From a checkpoint of a small mixture-of-experts model trained on Wikipedia.
Size: vocabulary 16384, 81.8M parameters.
Experts: 80 squared ReLU neurons an expert, 4 picks a token, a sigmoid router.
Below are experts of layer 3 (counted from 0) of a mixture-of-experts language model. Rows are named router (the router's row for the expert) and show model dimensions 320-383. Each number is 128 + 24 x the weight over its row's rms, rounded and kept within 0 to 255. Numbers have three digits each.
After each expert's rows: "mostly gets" lists some tokens that are sent to it at least half of the time; "comes before" lists some tokens at least twice as common just after its tokens as in all text. This comes from a sample of Wikipedia text that the model never trained on. Tokens count by the router's weight.

# expert 46
router:097187102125137167110087095134122126150135113155135104136182121178146124157137097106116151090172117131149146114133089105110109095142160133144112145118153133122126131105129149124107133153135099
mostly gets: "od", "ud", " This", "mod", " God", "\n"
comes before: "-", "|", " is", "==", " –", "rome"

# expert 16
router:092130129228146135138159112158150137102151077152155163108166168135142161100166121079123137118102112174124135137112105137152116096147175162103151156136191103105129162124145101149134140130133115
mostly gets: " took", " began", " gave", " wrote", " worked", " making"
comes before: " the", " a", " to", " that", " in", " his"

# expert 75
router:111154102122152157098143111179100129121131090119142119117130104154139147149151102076132152091110084120123142123114138117122134063146134142108152124163133148105146150096065142131100180146144110
mostly gets: "idae", " Institute", " Center", "aceae", "ura", "osa"
comes before: ",", "\n", " (", "\n\n", " and", ".\n\n"

# expert 61
router:118139081160149135091106109160117149148142156157144113102170133148157171119118084156105132120169087139140176134102107127132144102158153140147122136137156141134169165132094124142102155160138100
mostly gets: "19", " (#", "18", " RC", " –\n"
comes before: "19", "20", "18", "17", "97", "98"

# expert 92
router:090129139125126174148124120150097169135140121143091121130163158142116157137149118104116169105120099132143137111122113112106127120124114140115113118112118140145093153118090118119099113162126103
mostly gets: " during", " from", " From", "°N", " at", " During"
comes before: " the", " ", " a", " his", " New", " an"

# expert 91
router:115167118155142144157103158124105101142170110106117139137169101142162129111129120135117142117120098131116094117128138056116123109151142106119142163127137137105143165112102096102091099132128058
mostly gets: " story", " relationship", " evidence", " victory", " activities", " event"
comes before: " of", ",", ".", " in", ".\n\n", " and"

# expert 3
router:086138092144155169125120121167124124131115125166114104114127122162138144158125095106103180102118094150150105118156123082089107118163115118120125106108139142138113118098107113134123139175155124
mostly gets: " tick", "assy", " Johnston", "arma", "oga", " Delta"
comes before: ",", " (", "'s", " was", " is", "\n"

# expert 94
router:103150142159135138127100115140100131132137158120130147107156102129139126136145092095145173076099089094105093123116076100102110100145148122131120111130141121142152195089125122108119134134126100
mostly gets: " Nominated", " tick", " Won", "incumbent", " ?", " TBA"
comes before: " |", ")", " |\n", ")\n", "–", "\n"

# expert 34
router:120143102139134157137135155179108154140106135161090114133164096142146151138136085131125179101160090128122179163091116089116104098146146107089099137122154154094126162136164135144144149152122076
mostly gets: " Votes", " Date", " JPL", " Goals", " ±%", " Phylum"
comes before: " |", " ", " |\n", ":", "|", ";"

# expert 5
router:122139104202150128115138108145108118135157093146089145080116138126130156148152087117135147094149120154086096139122152073124135133151126104126161116127149090124114135106076129127141151144117110
mostly gets: " five", "1", "6", " seven", "3", " nine"
comes before: " |", ".", "–", ",", ";", "%"

# expert 93
router:125160114124170158090119167130149118127135139096117104156143122120163152122125119078146118116130126179151160122138125142100114083111139113131088128127150127128134164083139119130090115134158130
mostly gets: "',", "\",", ",\"", " ,", ",", "),"
comes before: " and", " which", " the", " but", " he", " a"

# expert 33
router:108126119154166146107120143106121125146121093138171126077149143149177164118150109138156169074139099127121129118117122109104074086118172089121115143141174115106130135094122123123089164157168126
mostly gets: " located", " died", " born", " Released", " elected", " lived"
comes before: " to", " in", " by", " on", " as", " with"

# expert 38
router:112155141176123155142127131142100098144139132143151119090163106132138142165135109127135161071118103108101145123102103105098099114135180148117071127152132115102133156084125176144118157146148122
mostly gets: "ic", "atic", "olic", "-c", "ric", "amic"
comes before: " ", "′", "|", "-", " —", " +"

# expert 53
router:116141123121149154106122139134119091128140086143121141083131093124142143131132073087129148073167090136114131124134135102120132114124130157104165156165150105141183148098132120134137125160140099
mostly gets: " football", " footballer", " baseball", " tennis", " league", " Championship"
comes before: "\n", ",", " in", ".", " and", "\n\n"

# expert 8
router:106169111164141183084112188178141122136150156167124106132139105151170134164133096150120124110161070101089157144110089098108093118142125150093103146139133152114158155139140122142127168140138071
mostly gets: "==", "===", "See", "Personal", " Phylum", " Date"
comes before: ":", "-", "==\n", " •", " Born", " Country"

# expert 27
router:103118140147126167135130147129138125126115146130092153099147105168190137142145098103115195052125094131142133112105111079088099118134160103139131114132118137120112146078110098148079142169142091
mostly gets: " tick", " TBA", " DF", " JPL", " MF", "/a"
comes before: " |", " |\n", ";", "\n", ")", ":"

# expert 23
router:112153112186120148118129129144123119162100106095129115100148115172143151170115085115141151100160101119127136096120152121099093124118135117085141136140155107148128147113146147100085162127121075
mostly gets: "°N", "″W", "″N", "°W", " JPL", "″E"
comes before: " ", " |", " (", " |\n", ")", "|"

# expert 32
router:104156088184135136142093125128145121143130129123154148127155090155116155137142124120090144110098107152102137144134124142101132141156110107124095156105109150115134137114070113122111111128134082
mostly gets: " they", " who", " he", " she", " They", " This"
comes before: " was", " is", " had", " has", "'s", " were"

# expert 43
router:069146085179150129133138140133138156163153119164118138101139144158139143155120107107127151076138101114114151157101110104139073139140141165129100121159175119128135150081138155156141147141128128
mostly gets: " of", " Among", "Notable", " regarding", " Of", " among"
comes before: " the", " a", " his", " their", " this", " its"

# expert 29
router:115145094127109123126128157182128131167153114110151091140162089090132124159110089123098169122103104129092153108095104101128072084129166158117099103123145092140133144095120144155092112197117093
mostly gets: "'\n", " ", " €"
comes before: "20", "19", "1", "0", "2", "3"

# expert 71
router:108140143157128123145158136135101117165137110161107141129136159117164130149126079113132197128146119160113159132094128081127122109158140124138114089120144099080141163099096156108119123128163127
mostly gets: "29", "33", "31", "27", "28", "32"
comes before: " |", ".", "0", ";", "–", " |\n"

# expert 64
router:089156118151136173089156134125133153111139133109086060124106111181137160147129110115136155107104128108109165131103120094120111143132161122133120105142132151149130149125125151129113165153147122
mostly gets: "″W", " without", " With", "″E", " using", " with"
comes before: " the", " a", " an", " his", " been", " /"

# expert 15
router:053157134132134187118096111154130137151114126140176079112167110126165155110120079115110132111145117123127146114106140130114143112147169150127083132094165096132122137123135126158102119179139107
mostly gets: "/", "–", "−", " (#", " (−", "&"
comes before: "19", "20", "18", "10", "1", "2"

# expert 88
router:116155113125164125135109139174104105118129149148132115092150101127139137135145088071103140134097098167081118104086123108118090133110139094116080173124145143094103121084097130160108180163135132
mostly gets: ".\n\n", "\n\n", "==\n", ")\n\n", " |\n\n", "==\n\n"
comes before: "|", "-", "==", "The", "===", "In"

# expert 50
router:116155152188133124097130158139099120149137148143121105147185097150143153138115109100154139100117116136143138093152123135140106158137135110134145102138108095130187143102132116120081145111131102
mostly gets: " century", " ago", "–present", "08", "09", "07"
comes before: " |", "–", ",", ")", ")\n", "\n"

# expert 66
router:095147089114112150108143155139116127164139092159091093146120079150110131133102091149149178103142088108101181138114084091094102097135149101078112122118133154120145189132156099115127147139182107
mostly gets: "==", "===", "Personal", "History", "See", " Votes"
comes before: "==\n", " |", "==\n\n", " ==\n", ":", "\n"

# expert 24
router:108114115135132148100141133119137135158146147134117094150133104137151173156176105117125216130110100107142159105107106120138133084134170133149115136108144158133128140113132133123089108136126084
mostly gets: "°N", " €", "frac", "second", "track", " ISBN"
comes before: " ", "1", "2", "3", "4", "5"

# expert 35
router:082144113129146157133144125139098136165145097146130129153153129116101158094151088100136134116145111148095154122130143112113074117129156122100136123147142149121149146079089164104120147157172129
mostly gets: "sson", "ić", "ović", "ová", "ova", "ensen"
comes before: " |", ",", " (", "\n", " –", " =\n\n"

# expert 55
router:126145094165158147102079102143127124124173159133143150131123069140177155089134120099108142121105092116077098153118147110099132069122141111076131134106131104144156172111089092135117099129118078
mostly gets: " member", " role", " president", " location", " List", " idea"
comes before: " of", " in", " for", " to", " was", " and"

# expert 49
router:111162109152131153128133107128163132152121109135153114122173130118168149153159111137107152106125131113098128125128157140124128062139132157081124112144134090125165121104099118094146166152155110
mostly gets: " fighting", "aling", " construction", " flying", " storage", "ancing"
comes before: ",", " and", " of", ".", " in", " to"

# expert 80
router:093183149136128171085125138110129186178125116132144151133117137134139146119135109087116110131099142129105134113084151137125153100154137137131120142122110155117127082136155130112103152152108122
mostly gets: " would", " under", " can", " may", " will", " could"
comes before: " the", " be", " a", " have", " make", " his"

# expert 20
router:107154116140102124119129156142130113117140120167103113119187085101144187141117116098125145114118083163106123118117160129115111132125153125124132146112109147106132143120120123100078153147165110
mostly gets: " However", " however", " ago", " Meanwhile", " Additionally", " There"
comes before: ",", " he", " the", ".", ".\n\n", " was"

# expert 30
router:103148106119138164129146131141130156171122139186129126109165100139156151132149112114102156092126061162107146143061107154139089139137128146114124124116187120107149154114165141146119141174114107
mostly gets: " when", " where", " because", " how", " while", " Although"
comes before: " the", " a", " he", " his", " it", " she"

# expert 44
router:104151141148163141135118135124145134130107096128121151117139101123147166160123100073089126112149114143132140105147137074133141154133111102126157094122162144109119126108098103149111121176130125
mostly gets: " politician", " producer", " footballer", " actor", " singer", " writer"
comes before: ",", ".", " and", " of", " in", "\n"

# expert 31
router:080135069128102140125119152173124134106143151143091118122127140135126154104131114126118132103118104146098153156154121114094137143158157127138112145105134124150170168146107130138101106138140090
mostly gets: " is", " was", " are", " has", " were", " have"
comes before: " a", " the", " been", " an", " not", " be"

# expert 85
router:109170104116131160125152106142126159119161119143157101151140106129096132133120093121098148150148091123086152111114128120110127079149139152088108143088153161112151118136135151130110106126114071
mostly gets: " £", " −", " €", "–", "+", " $"
comes before: "0", "1", "2", "3", "4", "5"

# expert 63
router:132135133167154171113133086109079106120159128130141098092112115170126141162133061121138145101101091120104139125124131084114149149151140141137104112129165115154115123098100154112113174126131119
mostly gets: " ft", " cm", " lb", " mi", "Gls", "/km"
comes before: " |", ".", "–", ")", " |\n", "%"

# expert 70
router:106121092142134154119139139115112140161154099126131114104140127130168136146138110107141155128124115125150167142098129087111102083097099112118103107121150180141130123071137153107088173137178090
mostly gets: " .", ").", "\".", ".\"", ".", "?"
comes before: " The", "%", " He", " In", " It", "00"

# expert 22
router:114132108166130188103129143151140112162161149127110089112130060128151149113134058132089138093150071138160195130094147102140107142137139152129117136136110122110167138123165115152127167141155097
mostly gets: " Coordinates", " Genus", " Phylum", " Website", " Binomial", " Turnout"
comes before: ":", " |", "\n", " by", " •", " information"

# expert 10
router:124168146132159135124134134155092133141128088109107107132118138185125135111146114101094156106156109103128132131136135056109086115153121116090145140107142154110118165108125108132114148144133111
mostly gets: " people", " children", " women", " members", " games", "ations"
comes before: ",", " of", " and", ".", " in", " were"

# expert 41
router:114161068154159128101139119109134111125143139144118148119139103114121156136133114128110168103127071112106170157084110112160098115114143111108104149118139140115114146085134164115100133134138131
mostly gets: " However", " These", " Although", " After", " This", " During"
comes before: " The", " He", " In", " It", " the", " This"

# expert 72
router:114151115185152134115150144120084112116125157114123105115147138131133142127132102056106152124102106129074164086149109122108127092112161134096095134152141144115097126085107142078109128130114135
mostly gets: " |\n", "\n", ".\n\n", ")\n", "==\n", ".\n"
comes before: "-", "|", "==", "===", "The", "In"